{
  "n_layer": 8,
  "n_experts": 128,
  "experts_per_token": 4,
  "d_expert": 96,
  "activation": "reglu",
  "router_score": "softmax",
  "normalize_top_k": true,
  "router_logit_norm": 2.0,
  "init_std_router": 0.00922,
  "lr_router": 0.00173,
  "vocab_size": 16384,
  "train_tokens": 854600000
}
Below are experts of layer 5 (counted from 0) of a mixture-of-experts language model. Rows are named router (the router's row for the expert), down (a neuron's output weights, with its number) and show model dimensions 0-223. Each number is 128 + 32 x the weight over its row's rms, rounded and kept within 0 to 255. Numbers have three digits each.
Before each expert's rows: a language model's description of what the expert responds to. This comes from a sample of Wikipedia text that the model never trained on.

# expert 8
What it handles: Syllables of romanized Chinese, Japanese and Korean names and other foreign names, such as ang, ong, ō, Chan, Hong.
router:151125110167118129117172106198020143121143122159158140163164129173100112136080160076110187123146116126105060097126107144143041163119165102088099138193106095127120150078119109123086116143120097154118080075086210059146103160165139118102097143111144157145097159111105138180089151090140163170131137118137165173095089159141117109193158159108134160143099137132106102102121169142143138137148147059089138114097113103174141134127134081119147099135119185148120110147140137152049110146185137170125124154077146090135157125135129133160061144082198103083136172083150112135178141128111214107094116159123165127113169140160082130173160099128127112137123100136097103084095065140110177116079
down0:152146075116138143086110038153154086155148151160071157124127163107163138100099125090085124172209067093061131119083096101131131132089161105209138077176130120164144105107137199124081066131146174096141170151181119162199153137144096172069143133137139120062090116140119174096160127129124095095075134106162099127146167086180104064095131084107110104138165158156166120105137127155184098164138081087115077140123108080137133117176148178124176103169193098135146129123141113105167148193113210119143117099185170090104143129145092120091118138085117132128130138135095179124106116115120181149150127130120137099178136122117120103148146131135171094085115140107112119123087088156163163131154
down1:126176128083159119138180100117180128153110086127106161151099155136148207105123125130116115094049148104140135123145147127083120096085150099061172128109129111118188104163094140180143048112127094180128115126173099142120124126112173112141159112132123094146125159208120138119179115143089144176131175115098148151099101130161098148078109104161161130091133087140145159152135162076089081129110082139177116090141105128091106185105191048061114157108192121114148161096170099130091121082131100166144155181128094106137089092087120136102109146101118210194133128140167174122076118177160157115148125169132208160107129145213079130144138127085153136137135078135116161117081136087105103112131
down2:080133118118095116114168125128161076137104155117193132118085122083142194101180103159142095123116165118107140120166140129072135120099153129162137090115129101108144195064095122148154110162069134159119104074136091156093101090205090111196138108147147084088183114133181195117112124160100140072126120136155151099101148082126083133147101157125126164122103136172088159125106108103097205112128173158147111214153116117124135158113161069144111099141186095135129071089117076207085064177117145110164125154135106118141084183117150131223128138090136115153124137117112097144119143089151097087176105151105165151117081153158119122133164088180087158133120139065140111179161116117128079097113
down3:137116063148160133126110157138099184148081141123108137148115067132124126122123107074150111135154165141071138100128125117147136109142153147184169150124121163144120070121111127091128115101111190140084126081097127114152173134130145127196119126143186159107135113126062110167068140102096114104140158112048160171122083085107088099188163143160157100135129122066126111099143156139137112104121141156100118151112155169127081173114080139099128137128106133136103133154167126089167133159128113094119102146163150083085106139164108148211199130088165111179079102205120162084064202112090103108113194175098211182114094133155143116149128133127142109163144130161094119065061157217124086135107
down4:116125147122128130151169121021144096135108144144157156164199087186145148117161063095104136205145180161132146099126161151092134110163147107103169106118122152103133124096180054195083126158112157108164112140074082084107067030149118095160137165187156162089120145055149078149140100149082149092173104176111137074130165087162169148148184128100150112117032134150112127163107076169103135148097115141086098121087055133099155124129134099144119148131154115146193192140120095143189124146068102124114091124156141181136127124089155194150143125135146101124173121144125104139112113116149151125149150139120145061099119103107116115143132120127102109157098148147139159095097111120123119117106
down5:172152150117159158170130187152101135148103118068145167151163082155142171150075133101135116187146113161061112063118143149134146096130139104130130103147145169117133133025178105123094119115107142152125111109110091122155093168130063138114102155092123217090127158104126114126128176147107185139091150042066135062085130077096153128144108127118147207106137096119104099072092128168140100158087138063107131158135053153147154181124184133065129159149156097133158124130140118095133114152137170151088141161113112166169125079111116157104113081139135077125191158128145125148170067105123172121071118142144190139100127101159114156110165138122147085165129166103138151156097068124092120176138
down6:166128170127158137177150119159074129105146074138155165137156129077122104118125121085092196115089115138158139111194105152137099144127087139144118124105144127143193167099105096145087103186082136175138130140151119089129085125165053158133116124117111183129100133126122147129092086114160151148104178126121128134134134120185140158172171111114114120142123081078133159116155137152138131127218132059084157117120131155064133122110140117131058149137101170173127152129211110178043176183145164141068148160165071162106115103147128134200086126194156092064100094064090100081164142154156139139129039093141085097121146115172116153125089111092123149127153133142092147125087127139081110085124
down7:160116159076069090114130132213093106097137058064071139181137113173127142168141139085171133125108144138181116091106118076113126121112135132117175141153127142101093110158135128151136093119086114121103131119131133172119111130125137112190151115167134123141189146131132147101197124108110138208120133097097132152177122185078143154116154083129118101135139094114091126105132152168170098112125139118165100066111095066132180116107142116124109066213092130112097142190172114130167078121140132117171117210154114137116060105096140147124153177115135151111100102120153142156101072101173102052124169129150130071186203144125103170136184157165110144164128090112109142110146126169161119090040
down8:189143143138109097154100165061107115127147096137140091126128102134120111152126061130162087069105123126133151083175119143048167126088115136076080133092111147149141136174122190131103147126127056134129101126119160143154160139024133137151125148182130068116110175109144105195121150129127079137179137131130105190163044140131079092091177112130115128142120141121081100135127156100077155107154124191141091089118136138169122080095133135123103197138105155099129150195090134124124132113086132122143104132124078096110124135176108175146162129129181158152168098105159108068102174126147047186101119125079118142180148115113116167145148168121153171143107160109206137133172085117170197098105
down9:124150175159185118085130140084087159118130074141145114196188120102091185152106131106143132133104144118126035159126102139153086203122151099104131156164142094101116136103118146090088097139046100134153085085127166076130094102118167146153126177098133155110081085159123098139092113122183081104166167157117118129090098119195110121103146117182055153151142111087116141095123121141118174183144148124110120149139110156115121133157143089159171151160118143117110103206095081091061190145163145135129113087103160050109144111111182111186045192145134118103139105150134101112152156134108093140109135155089143107177184126140125168140103132113123080097172141166121126144083185104169163146077
down10:195164141134114105134120132129106166146115113129187071151101131128111167157109119112147155144140090048159087118159100160082096088187114137163109145097112110099078149163031137111156127186097079181101130176149153102094097142106136162157147128106134118187059086149105149156164061121114168095123109140088120144120086255050121137199180109065153101086180132138092126110157116100136103121139098120136099138147136182086174137089135138084127124198129116106045178156117132142098138155121107135139145078109191141128139126179095110131144149117132124167088152148110105158117113162089155109139139156105091131137163094132141132164167141113131104158081125114090118122172173148151174092108
down11:122129139160175119131082091117215091108161127135117104076109190173119157099094114149120082109146114150084127095062157139083203102115124126104158073108194153147167130156123128148135123143119166084177165175113139157138169144089087128105113063150102110085121150085134091103156150113075124090180062168095111093174143146134095114096099112133121169090182120128141083123099130093161099108145116153158101110186089132152161139153113171145152101193125089150146122117151124136127218107041122099173072110106124108097133106149116063092151058091150157081162091136142123094136154179178148107138123167181111144135112131142120122108117117092129153117147197089211109144142120135136145157188
down12:127164169153071153134179169154149089092127124114124126105100117157137126085078149112128142099148134168097091140105094135115204132163153128135185116163138116056086136149149108124118134046130126147162131091146112217081105094116176138176146187165085124121133174112092123155194150112134142117199159112078112129139102118149155112133104125081136123103063118148130154117191063094132097142108098181158134119127088090134140155101110118104169105141143142086111116082200158099169143155062139147107097142108139131087081094132142158132165128080073148156144139109164140090116112110110094084198130149127111133175121209113195206107087137100144197098099089087161094187134137098134122140088
down13:109103060168128104145131143105084178123147119123147148196171160163122152123058150185118191082132164151077134148072078096132117095090156173143147133138130104167120113109179076114150146111127080124093107177149189152081134161145138190185102127081149125172102107135104094171122133116111191129158114133122148201114150192152122117120136115106184128159123128094107065100166113152112146126112152097121119107117173121131140101086096120109125144114106115076048120121081112085119137132210174056165191187127091125162114132096134102156119094138150092069134127128118118160158117092115159094150098117167075162131142151203100158092115107163170199089065159150109095111094096121120134103147
down14:179146170157102180129116136178081077157171170138125114174113088160161142166112124141144155116143184141116156112081128160169106148143087075093119106168118156096124127135098090115088116076128130083095121119113222094110112103105082095114131163082119136119080124094103129169132160162140112082107170091093115173129141084123123130151125153254047101153100136151147083117188110121187160080134094154107116117102123102130147135106165107181160124122131151155112161070123156152110146145123157096171194112099110092180123106154191115127076134140101142118132157105169182137133157103142177132112133147076045122130138148136123122129090150076112074100115150139069158121025131111126151127175
down15:153134144095132135147125089095119117132109109129127146091155113133132155176125126161092082113129122154076133128148147145075104122112148194079071078119083112096089101097099130103145135106169078108132154139118049172102147135125132098151152162168124165156139163165139141077120137099100141084181111092117075107113170170156136081120120113000163112100078142114132171174132120125202133100079146154155091146113126107184098134129101058108133140070170130106031174124090142134133148158115141183103169090166158167158104129097140160161147120095120192108198142112108073122067127204138148105155121096135134120156114174152188156183110133161167109118137151125160137137181142111110138170084
down16:088128132138099113150045149133196168123097219146164121130088125136149137104133159082064123091121163107086091144128124137119142090213138149110093095115124173172124107091074073189147115110128171113086114143128171112128132080142123091095149065074123101170096135177161123151155182159132161081110085138167185115078182151089055153139156159030101152096140160147201132137122181121089131153124130108114084124146120102111109178149154175141108112116114133151074140154135168112128110164164114128122097103145136134202115129147126099164072087110102111132102140097124119103126083143102074165116119100120132120135134116126113062129127158145117200168181128155084136127182164136173110132180
down17:163167136133156146125105134169139075155138091086134075129148127176062132156109138115107170115166126089153080097071135149131076153158099126128155170154152134106130153116126118117158079138081095135095107096105145133087061139131082124162158195125200117155153130130059129171116119084153142144143126171093139162081092135159159095127181133159157111111159148116088085152120142177133208162119122085069150117094114152179167174127077172111093203123075150184098079046124137126077167087135147152084156114148187130131102150112145112173069136081146046097127125131156179144197134137144120131101108132125096117154124141134121122144117132106121068156135080181085139109059094144132147150085
down18:118189101133177111117137145106089087164143207109098116107175150152096095142156174168134120105108127056102153121066154164144107124107149167110126080144144144091143087079128156124081139145088121150107106130159121103159050129113071153133150118137133145086112159113123121091087129134118124139147136141148144111047116086118110103076117136118122128126151141112146105091088136255149142114083161116112106106061161129113111208157065163168120129076070108164129143112129126136161109189118084091119146140127177142115150115166120102170087131148094163169150123156146089092189177166143132104095097154147122143143153136130136109100170103133186111165136164141158172134000120120116132126096
down19:198109101099068116101096107083154092107128151120102113105128092078165125085119090169072154137169119113094129136092187120174082174126090215114173118083155124124232102095168137067163130079180115183162140144140116122145117106118072127048113103163148147074075155107089100103134088150159156148189174101119146168156125121115114116131110127142142077139108097161136133079139136131158120153134102203108115107117123145137115136128104115087190121106161118157145116109099149121120176098149078128153128126155171151159136093141113175147108112094103148111156144176172101167160090125134118137176087121124170130236116200123081121108228091149103106134102131109136115136107119107146144122091
down20:089152160147141162106148125140168066162110100181152077140186153137145175154123145124082190071164121163173129130079135140162072146079119161105092086115089126125069089153221150093155122105158124130114159135156176136100118144138101119123089145091151190170121130115075131165179096117143138135089160143095111167069150098079144118212153078219099130113139174173173128081086195133095155127089144110157116128094108133106106174158157082106158130149106111144102119090124119143098079202165125155128157093110110186113132122108097161154085094175153094178121132175130139157124108134120141124116114130127127132114113071122102168156118129116151063157120036085101106125074099120141134098122
down21:117118172141132142149115097120156173120154165101121126126044079145178183148120118112147119128208126174120154122163155111182140092147138129086078142130175122176157170108104159091104161120145143146127172101138124145183096098071136075112110119132123089162158116108110171092100146129149166097126122125132130050153139149144133164117071133215044164140136087120119097099023053141155140096159110150057135160135060138093181137159130126146099095141155141172115175086093137134091150150131119100140166099105101140146128163140193158109161116126159116140116105157077104147163139101151184131126100121075159086135152093148097079132161127113143115113084129049179186157100064139101141096146
down22:107119145134050125107110162111087133099127155038102126175107158183097088114124098073113175127168151138140139134136119120184107121127119086157115098194042178062154189178150158174141132085157148177130143154164117106114085123126108122156120159136168120132182136198071130158137125081158129113080050105127158128083155114068144176131130147183129167088106106151154099151110136128110109138158107144171116111114158128118101118142095150085102155128062099154073162101126152113151141182121100089177157119103142175141096100177166134152122100097113142142099098107171209156126131090095093127106151097117143118162182092153152141115095155158090191151095135074128112144042152097125083154146
down23:114141081079091133205160106163142175143134092153146078146075141087189145152117104180145106168090117131093129115111093131129157109180122138148157145187054185214134132163170101147115178138158173114050121155115143218120172128129161119113136072118112115134077147102119153118123108100105161120142098116134148166137125152143137140135128138157163075092100122093118064103102124105146094079095140148099067141153128179155097134115060146114096110082139112149115228153164125095225114100117098175118074182149134112124161167119101128137143094190142129140120150187081128072089118081139119100176105099109081121147111096139170126137147141154146146122108128156171101115123123137065084124130
down24:131087219123092072138126140123111146121122114110148107172195154132075142175146130141084132113137135153105130070135133119132086091087116190149172218153161133118127093140179131188147134154115132135127114086113157098143098125194119154148115178092118079130160106168132103129145120097129121161168123083183169111064098109085130172145099156176121174129173082138158122138128125145149164127115125070154191123103155107138076117076240167134132105121099111073130121160126135169101098087140074111149096126119156126166100118148183105094112119125138142183129129098096105154099072122120141092103114120120071154102043115163096057083146155163134210146115165141080166090151137118083162129130
down25:160171136138113164119119136133142138127134175134123171124182112117112104111184130125172103084118138063146160130126117079108085116153116084139044128096159139055123132090133130133143085186176129147133093115129113088135139147165135153125136116092135057201142108141146140119125099137162089142112129079149111068169157104123072143139097098107152181182100095108121180165085125099124105172107097098138167121167064072171103166112192177178154111162140114120120165161114134066182123146186189164185184123129070064201144111120102078125078130151067126119148142079126113195143127119137148133151106182175155121103107132084076136078097141094116139166082153107125129066150096118128138131148
down26:095085104119119098155151127172149099119130188140130148114149112174175151130088095161101136073148146161136119164131120114086157116073165195115119117101093082112117069146063063049138135151114115119165129140102086150157133135053177122140124138112164115109116202154167145128149083205132133051207092136108154168138141133126103124127131134082131090092069130167167114113083132155090169081138117097081119108106075114111088112120099109143137106100157141131096105127090125157109131182103148207151151133151159108135103143114103127129073127109185179120141142166119127139050131163125126126171147062154162111172128153184167113085122125191136126166099073109128137201098119174096181174107
down27:119098180112172085085131056091135146130103163159079141181118147171089166119141097140165198126200121174115178161118068069124096102164103149126128158117066093156138170147131188145091154106126111145115141184154124136113116109041163080081074118104113104139173118113102117187117102145115175116133175118111144130154130144114179204208156112120100146150163089167119065132110138105088179078126159126137092198173144124136041165163112128124104132116099086083092140112146109149123119109126135109105132084150095107150158139150057135102107150102140091114084143142135157166117104154169140189131123120128093130123131079119125113165138124067113104103165150146141178091129034118144133149138
down28:095086134127109151135081101086077080118116118155143069178115140122147110126101152109135172105139081115129147060183107110116124108166160128090144061198095145142143116133117160126165135128194109166128138159133182089180124102139175158105195157126189113079133178143164175118137153096111136142101168130151156069123072130117201096148148138121195172164070080145118097168134107160127107089124116096026144110108116095148069129125128116078136189134136128155090153166118081121127155112112144190150128069185095187108132144119137137078167133106159120116085107162151134149182135090120104107141073132170115048129158153096194120123097092148109119129143186117135104092117096083124129166139
down29:107158181126114122117083155133140181137096061167161061141055137117097127115157119121167168144143090162136120112129162154103122135125098159074144174112145112164135110126084192094116134131156178139162073097137125136113035070156111166053101151152121104133166067094131143131126183142125107179125176163143174138117174156110112187123175145134099120080151172115153137129167187119127165149142131147160107112138156165146194088141050101121056159169081080098184107101192114146129112099090124133114096131115160151163154151138104109192089128109090096115102137092079164157122072105086118092134096102092146128197168136099080094153160129158070118125094124095118146116118187118125120152096
down30:087104143115102144151093153183105150172171098139079122109149121165070130117139115124215074075084172149085188169128089154113134153194155122085142141127109177091144062179079109127143122122145131102177136116123118102164135153128157096122157113096159115150121159109116101164182202108148182095159146108163132083108120073134149111105119104145101098135129101175112125107032133132117156099122140127136141124130126146147122120073126164136179117064126071144153135095100085104148137107148090123071131107097110108117089185113144131147120124141197154129089096157132141165179180127177167164084154129082146099129172142137125042069152208077108163140116144209176137090088100149120145103127
down31:196140139081125182148159126120162194064159194119138145098089110108107137151143118142145160191128163141176111126162097155076089075149085130089151112088145176099135134134149098147089092090117082197114115111139139096151136190147118100167110165162078117145114110143075102140075081077080153187088148189160107119128162084122096155072138096106091163100104130175110119140134141090120109180136123133133129193130069146144114165143134114198139111107115085123102131141132085118069127168174133119171159145130147138131102141105112139162125106113074087144141114121140123198148116127149115124103137119109141091120074125168146100161156181047124128137139078063146170223165132092166062105149
down32:129162111164142125135130142114141124117177114150155134204085075179080134127160109100120143119099120115184125116163101117051102152122116159093118131097120143121195102217068075140100109101103151092084205094180158136145111116122143122151157123132125104170169135093113180156145165114164070084149163063093087123112134080138140113043104138108128089113109130152145134164119139105100097139098118104127036146164141131147203189209123111126099142132161121143160090146174109098119153146117136115168110070149133070197202121097130066158107122167117170082102089111102120172145126117147123139138122165116142097116077096088088109120215136119092146100142110143132148189163109134124127111140
down33:112096097144161138137151137140191152119149114148120111165088108058132093181106135137185117062146148112194143138150080111185114113117110148143094117111135141124077098201137145133125128140058110156134157171086115166077207127163155141135164157155139119105150128148159143140133163114145139122122112113088105066136131057118164139097095110114109096137131151125072125148158137083123165119093111128169142060136108097166123188110114157071115154135116067081091151161126061113147084151101196211149069081192191149109173172119122065032117140116070169157137078129147140140152159174134101170114151144131143136090134097103144129182129170124091123138136140105115124118133073074142158118092
down34:169142114128131109104111093133044141148130120067141122096166119115117115120153194106117088145129127099096099137141114154099129153079213107113129162114142137095102185077120133142072109193103127122088133131099109092153117181148098141171125125141171143111113086117099134154065111143173132146117148122168119178155142133178101104128184173040083100158111129096112105110166176124183139174155174088114123174138147115080123135132062148156170199168114127166136081095158126092071101151116171105088115158167199077100124120159108116067053111154161121133085090136127082149166168104167179108081081110133167151169116129170107094137141137164161105079181131147155120081171080148129131169139
down35:149109175069138119157154106154106073157117064202154131086134150166096137198133140125090085159131134146135102113108120079100126117097171161093092142103114111090116067102164091135182110133148176125176181143128090113123142111129156137122080154080179133116140134145130192118136160169198104068174093082155156129171088068104136092212144098068175105133128131122172132109121111106123221130141098116090088128152134097148117149150094109098144076094130133115121174064109106139139070084083152097105090156137141151166138145142175129159157160173064152182102115172161080115112127128161133122137150126136179188164103146125148133127086146121106114100106088149164129072165134109186111092069
down36:156140146106143185145203123094194165132129108088170143159121101098123149119126100138166130109114124143155179147155108133078143148165140125137121146118157128115177103076138173071102156162160151118145119207093109125103123088145112122127193134155152047100110119057169144141120106086083172081094141128165068085109182142133134119142146130147125105121110161171155161153136099077113086106128104116118155141189068155115148170163126141140084113068146125155196107113115084153077179118087142084157150148166066123157068103085173145078189114112139093160136141164128111124087072105117090133122174133126149123152054136124099106094128142076105175136104100092132132173229104071142126154158
down37:120146116138132134154172141129155088136113115181124128114071118099189145143104092071039098135127065102088139135102125191098118096141107081159122110149108170118111076129114058175174070155084107169108135131179085187159156208107129122120130177132101106155152149174117144094096134122141123115145141170099110125179127188120153060158127092092117077128166145179156177087095115156118084102109089126152176150082087124136069130116150119148130147107134123106120117162172155094178052168157047150191123105103164144182148156151154102100160165099154134132149066083113132157176062140157150115149116122124109130098129124121090168144092130067100152144129105114157145162169130116171117186090
down38:135129169125157129099135129167152100149171134116140112144100064168164110162144159184105154158173118131195116080175140123097088162082129145154124053066150101077114140094175134095112115128164173091139104114077110100134120105124107064146134096141205152151168164119112089193084120118137155090103140114160127089137158104157132153129202079186127122204094139119161073159188143138098148151119165112106101141143125103137113153059135129083104170106078149113167158177117133114114054120183088149082142119152150107145151156097090114134066110139131116126131164139107146170110152152100189131083167161178137143015156098148108158111094134093157148109112158108129071122077092118107148089131
down39:131153151101108150110111097124085049094110124114135144071106150163067118107098089162120182154224117115126096104095101134180068155125121149083139107171122150107108063128179131112126108141058104163129151064201169124193133165086083110163150182101109135177104162139125084139069107077194123168114114124163086199084170100110103123161139153142136152147110142174128104138122167157165171112170167161182131106085120111155128107088106158147116112124093112172142114129092197100127149134148129159158137069109160193144153156158107103109117168095178109125193120127109165121111111134142115118072089123155129113133096119105146155144152122103103077174105135155109161055067129110112163166151
down40:091156120102144080100047128086105187133091149125089091134150160152101102165076148159148171163183107121149143156145083112168120138130141181141045129124128137148107104192123155083087150114097123084157159166099131166152103105110130117081103112144167161115139081104114105111143129084119108156162126097120213123195106105132118146093134135135074151130143200126177139121098130192156093102094176185124138116101153102095070158171085132151092131189155124112136107145127151088200112109133120145126092104142104155061163172162103129119165103204128136200110071124062173151161116155113127160114104109134124156135126124094072113151122112208111082069159113098113104121127172167098108136180
down41:119128109107081120119086164142153143152119136130133174101165082124167110150113118192146128132095097174173082120172172093176169097137165136117152151107095104102125139092124132072143104155150183147160090118124173120167144164115103108164172152062075115045147103102137101112139176124179078067118149138135151126163152125117164162139137100222122142144091146114076099133129114095112164183136150066131139134165093161158146086121171072136092138116148145113154106172170144093125072101105090108117133180146150136165086096204117154047108122120063140152154164129127182160089176120076144053157117125124088123143160166146145163079128086176144156072121131125085111080054152115135116130098
down42:151135134136152113112131123167117124129136172104120106154111093102125141152143184107175089139175113129107132093131053121121152168199134149150128184129080109159134101176102109169085136074193151128064137164164142132104057117086108095093087127101110085201120112128138139140141160075125195132133119050195150098123115102077111157119144148149174131159156138132106121133122114151167105074122175170117138166114175129098108117193068176137091121180143091121093141054156066082171136143156180143145096103114083087157153066196123129106148130194141119128131141109127107135119104132125138094072129133146068120105237160110110089113085195090142129116144166097120128108147096142134165139115
down43:067123112069143106056096143155155176136126118087121160103106146097097103079141087159155168132151152108163169120125125150177080160157131136119168075147101117118079135116099102098137120127153160094057110102142145131117142128191149090145096150086087149149139079079071150179080112108170172149073146104186137079125187144145108176202116114097120094147155146148133126144157147129083166116170073160118069182135128104148142159123132122153151186127139184158123150128160115120151119138133145083059128143123143121094121172143091200161135104209099088092131171118128160175123128067185135047134110124184120103117129207148124135147152079122139121100155100172128090097163101070111133100099
down44:075193118131130101079110182173116101146115145140123091122180134142180095175115146158111105073142135146113124117142173161154113185121125086093139120130109176126125131130129138134126095125105118154095147053118148140161133165102090104058131157055155173141114126156144135074099179157167145149064107112083087161167159171209146106166111105133134160060132150172132095075137120092145132133113112060135107104155140079172132129098141137185201138119106120121119109092168145115129109134170172148139108191144163196116147106150106105187171138096106098130091200091121112239114164129119110098074106112084078119149139079104146135093171141108148098140107073146108095149177117170136084124096
down45:122122154060148164082150127124099099159086131060154134078084185175081139103133164084120140181155098077112150210141108175127147081143101171151115134117124091108034106184151131130124070133122141165082131161081159134097144158107153131131083137098134137104139150159055158124163133151145140140116142102134149113153105157104093101100064081152183165087120168126133064138104118136142140103157143130154114085116099140103154137131149175188093127100098173163153194115112099106211140120144142140203173155128125087124115172111129121183080110148134126158084168122116140161079099099123062158095116136112175133108050154169145156142101119119147118090118126058147148136151175100204142110101
down46:099111091183157110153088210178142164122116170125175182160088086117155058086103131060162116142148101162091072102152131151100140151072135148069090141158183117210137121116087127094111126099141141031168135122132133169146121104100075139129196107101105105122094132095164125172122181099144094131201129127171117110121084165087164151107198155125118137097083121143114151131169151157168110055091090110175143145124080147136086117152173117127127125154097111090172093132101098102142182111126145149160097118099094116110174100131091188084161155185131135110147107099118134118141133155138099121153090142226169115102127118132137143112137128195152163114095149120132092091132102146144118108177
down47:213208153082137153143117063111094151139067139154161104052086137151098139100167132114081077140116118165111140079119083154110089072108145117154102163141106106125225148142169109115172093153124128190159144134138107149189191155122139026138116134096118167160084164102063098096091135168158119097112071117143122178135124185132158122156153184153107168098150050078106154101162099139171184124120134104128090188135110145142108143105097102156121141099152154141088171168097105112108184139155091153146165129128176150133103100126153127132111113134132132142130151119080145142147129155123154128155116081099169111165110106129114153124165093130173082150097144088090173078090123149146094081131
down48:112104149124122159088169123115132156099097120176096156071062103100120121164180112133121180175151098122146090159056149181156152153121140125181108152111111156158129152118206118113062145158156089055082165187165119179147120165095130097107101119114122087144109172166101126135087166126195122094182103195194156154169107176112105117134149159143119126150112073110128080157119135149150145115124161090172155147114168139068097135108087105129110141137114117096147068134062088097149104112107139103182081134101137196074102139135092103150170118140166074130124119129146167085086122177150128168148088072093132105151112079125155133148127164183188128134096103103157113071060129157153124111152
down49:089138140132127136140125154080110106058154171134130056135141139138142064163056120136145112088145112106168123113120176092140164148152086120142144189181114155081239161167131122093074141120122174094146107077104154136082152127073054092196123109164075147083107181097111124123139111182089118116134143150093117157035071118157166155098108101129144176169203170157156151122163135160103113107138147112166106120093080136039113141112146157153126176092114165149130123063142122118150171140127182123080106143132141146143114162164133163132129176171087156114091192115091149098142176131129047127122067146126123128139172117114105114143125091164107113123105150146127138129094117134149111142122
down50:135118148083109136137152127105123116126135184139146118084124107109122140144170141168110108144124150092127117133120096075111144129156134132097135226180113113129095103100167108146146156126151126099170126146100138104080106091092155145100102101145154104109072143083145145138151152126152056106130127161141143129170122108117131108111103150077111147151195138164108130145143162043177197112144084199125116118209089108144124117170176174076136127110140108127159120156061155101103168117085119163046126143101043094115100173123196125093193164136137124116098085191112114086142127133161114183170137107118187086129120147147188125087142124126142163127184140112128100117244076126077137093079
down51:131113152154044132083106159103107145117134209135099098131163185147057142122115107139138171118151080125121106162149126128108082092182120144125097190120112137192155122143088059162093162147058083079141117103113138172146103093123081133179128110109076122141136136183079159103096159133100100189116108115162074137174088119081154154131168138036154070128132132176193156103105141161098150175140176129124164173122161043131157100118094130145101178122119135122084100123171182120121132095167183144139111131149108139098157203141150150076136113126148158169138156092183117118126156121116150126121126128138104127069192084117085129171110119135100110079170137118089115086129103094124171137125
down52:106195132027135114115094105086184097113142114161110163167096115107086138111147126138084076148110087170084122132119163157155131133130128133095117147081182175122174113158132170135155096075094159155122139172148122105117191098065148134137151147113102136105190128161110101108095125142145122091185158088171100109095113106088155180100139123104114116127137150139161102112121089187121195085162135133163089132080120136121103149149109145108131136138120098152135175167081140186126079119137111126166184101110134243123129104103113030114114106129178099137085109152124172185106180148124104084108147114149128108104066061101158122126199145187158065107115149131152125160087140167166143130093
down53:108146139084106061126047154130136161109098152128154159126123153165122130146113168160073094115130145135138105062148146129091155097143129086118131118105180152153064111167183164110085107100171136057137108127160115098098062138086062140157076066133137170125145108166161108123127181119071100115123134180153147165087083129103073193109097105117101121094080177082166169167178161147120159120127152173136130112121186136125126162189108170133104122094095183120155146122225131118137121084131050119116160140115136130128115178178112166141141072147102110117127117126115144143146139109048069173169109165148142151092189153140146121100072086158118171116159137154111104148152129155159105102087
down54:147094108095113189132153139126141158120113210185138081157102095101148133119119165141196135133181132102080168159145180148115093070091168141095125117147103095115134132118139130143174101121139143201117128151172089136136085143097110121179132108082115151134132135117119116162106127156139225172123131148098080109110105094167144125107127161115134115076042121132131137129089108099119122070113113067132156115124093129162162133124166109115134125143204146097078156175157146095128136130092073150122100199061047120118113136124149171156145134153115169124155164103151121097082061144129164135233122220121063067146097159101159126104115100107171079139120092120069129143131109166139134123148
down55:043136179143140108134105096103087116119153127184127187140149175070108146043102159127102132135195105113167145119115160099138128128098094172123167125135151040101026152136118101163102151192136128128126149150085147128077101128088141157101173099107108110144126151125184154076132135138115123152093083172100106125118148185158088137145114155062147133108079128182116158189129125101175081152164132124098136155170138185223087151170142126118164088164172155111069169074106112107135158148165159110068132131137083166154127090113167140079128123134127096118156089084130130152143148137123111107086140066167128132120114135116059117100160140095109145148167139151138129134219107120122102116145
down56:088106101165115095143167078165120108106154109137093168128202114118077071119121158175114154173089124114099042082107142123168130170131145161125091150109113135110087115152173089116162165175144139190121124070084131169155078099139158219134059158146157144132128135130081074148138140093192062107120116163149098161126085064172122155152157145107113117127067120138130172120119124180153123170182139120095136115046083098176121084145148099121116135137109127140093123132152173158130083176161160126104152092142114144118092061152174071108057159166115076109140131116084104117168166155157131150115112153134135156100104190053151144109103109116133115168167130134180111129084155138127152142121
down57:081123085111140151117131129151194130122126187180165139212083093118156119162146142097098118106119118166174128159089153150117139103194125139125082140067108152062159170106188172113052136105135140067162115157120152133180141150148135093075118088157178084142148071128123228109162151115109175129123104141109120123117140177135193134102099163129053160113103130146116130112120073130108178117132131160120132149093153080159065117121171096129129097152175087144144130149094096078143085090142125108159115079083132111121167118136130201080139170092146146086136142096057123131102124152134090120151113153116181129207116130128084112143120099152138108131108086086115148151089143152172202103085
down58:103136119110112128139140126116081094114148154135134035133121191110106118177109131186113065182087111125142134154104113125092127148110167115111116138103145096109169175119138087161135075101158113107129135130103112172105182081139114146155096177137119139137114157136182114159126115107104106152190100139100183147179110119132060118052092145075146135112152128137136074104187116080092117150076087104126097122168078167080149138120201095173192127121109126181111101128102176179181124105150094195150155120146127100112091107108162176127171123171121091181152141124058096150141138198118160093193099153175144150121089100139142116126135097154111139166072126058123069090203164142138108131115
down59:101086168153085098130106172108166136158113114140131202137120156095137132126132128126103065165071072138116149132174084128130161137175118170122112133143156152087120130170153134150102141136120171080170150189111081175130065116137089150059116086160092150140165120135109166125156135138114152127120125146150138080116145126131046215104176134052081092132167143122131145092142102186144135102136137153072128081113097100166127139151054191102126185139123080161087075109130125150063125104097162114165092154142120140113109129072108137169145092160130127119162096139125091154198160128192143138088147094114154139077113168131086091119213116128121096062147164119121176130169141119173064103153
down60:186142126104102167110155197179145147142122094086073142125151100165109106103129112056142073177127116135079120135130126105079139154137133121137113089075150178131109135110106125103119108143170176134149119067195109125084137119123056180099137150107116136127117152123093112159080095153086181155162194077158045157116117131122207126167140181162093108092132150171122159129086151112065150159127123109113133131164118109162167149154134097079129122113114112113189149151124114087108145154102173146056163060119107100161136176037148132113102129156151079131121117096116197176074110106125123127154112150145164180095143194091132098109122141137158136139112197124142129156130110154170076177077
down61:171110112113190137139139137127143112096123144113097169137151119190133076126177151139143116142122197132086109152125146110130055166123111099117129125139142178101113060075152146068134100126149082159156076093156116084137189162099131146147133125159149132120151153094093157153133169182200163139097165104148145213124132103157120086118110137148137156139179141084160131098177080135137141150134103131101091039143157127122136150131071172090157126084098185189110130142179051098081163093174095138055109148141159142185110120152152108133083129155102064126073160106032175152102123127086085127186094119109135128152145113181069178148114164125152113129123133103118092110106131170126128132109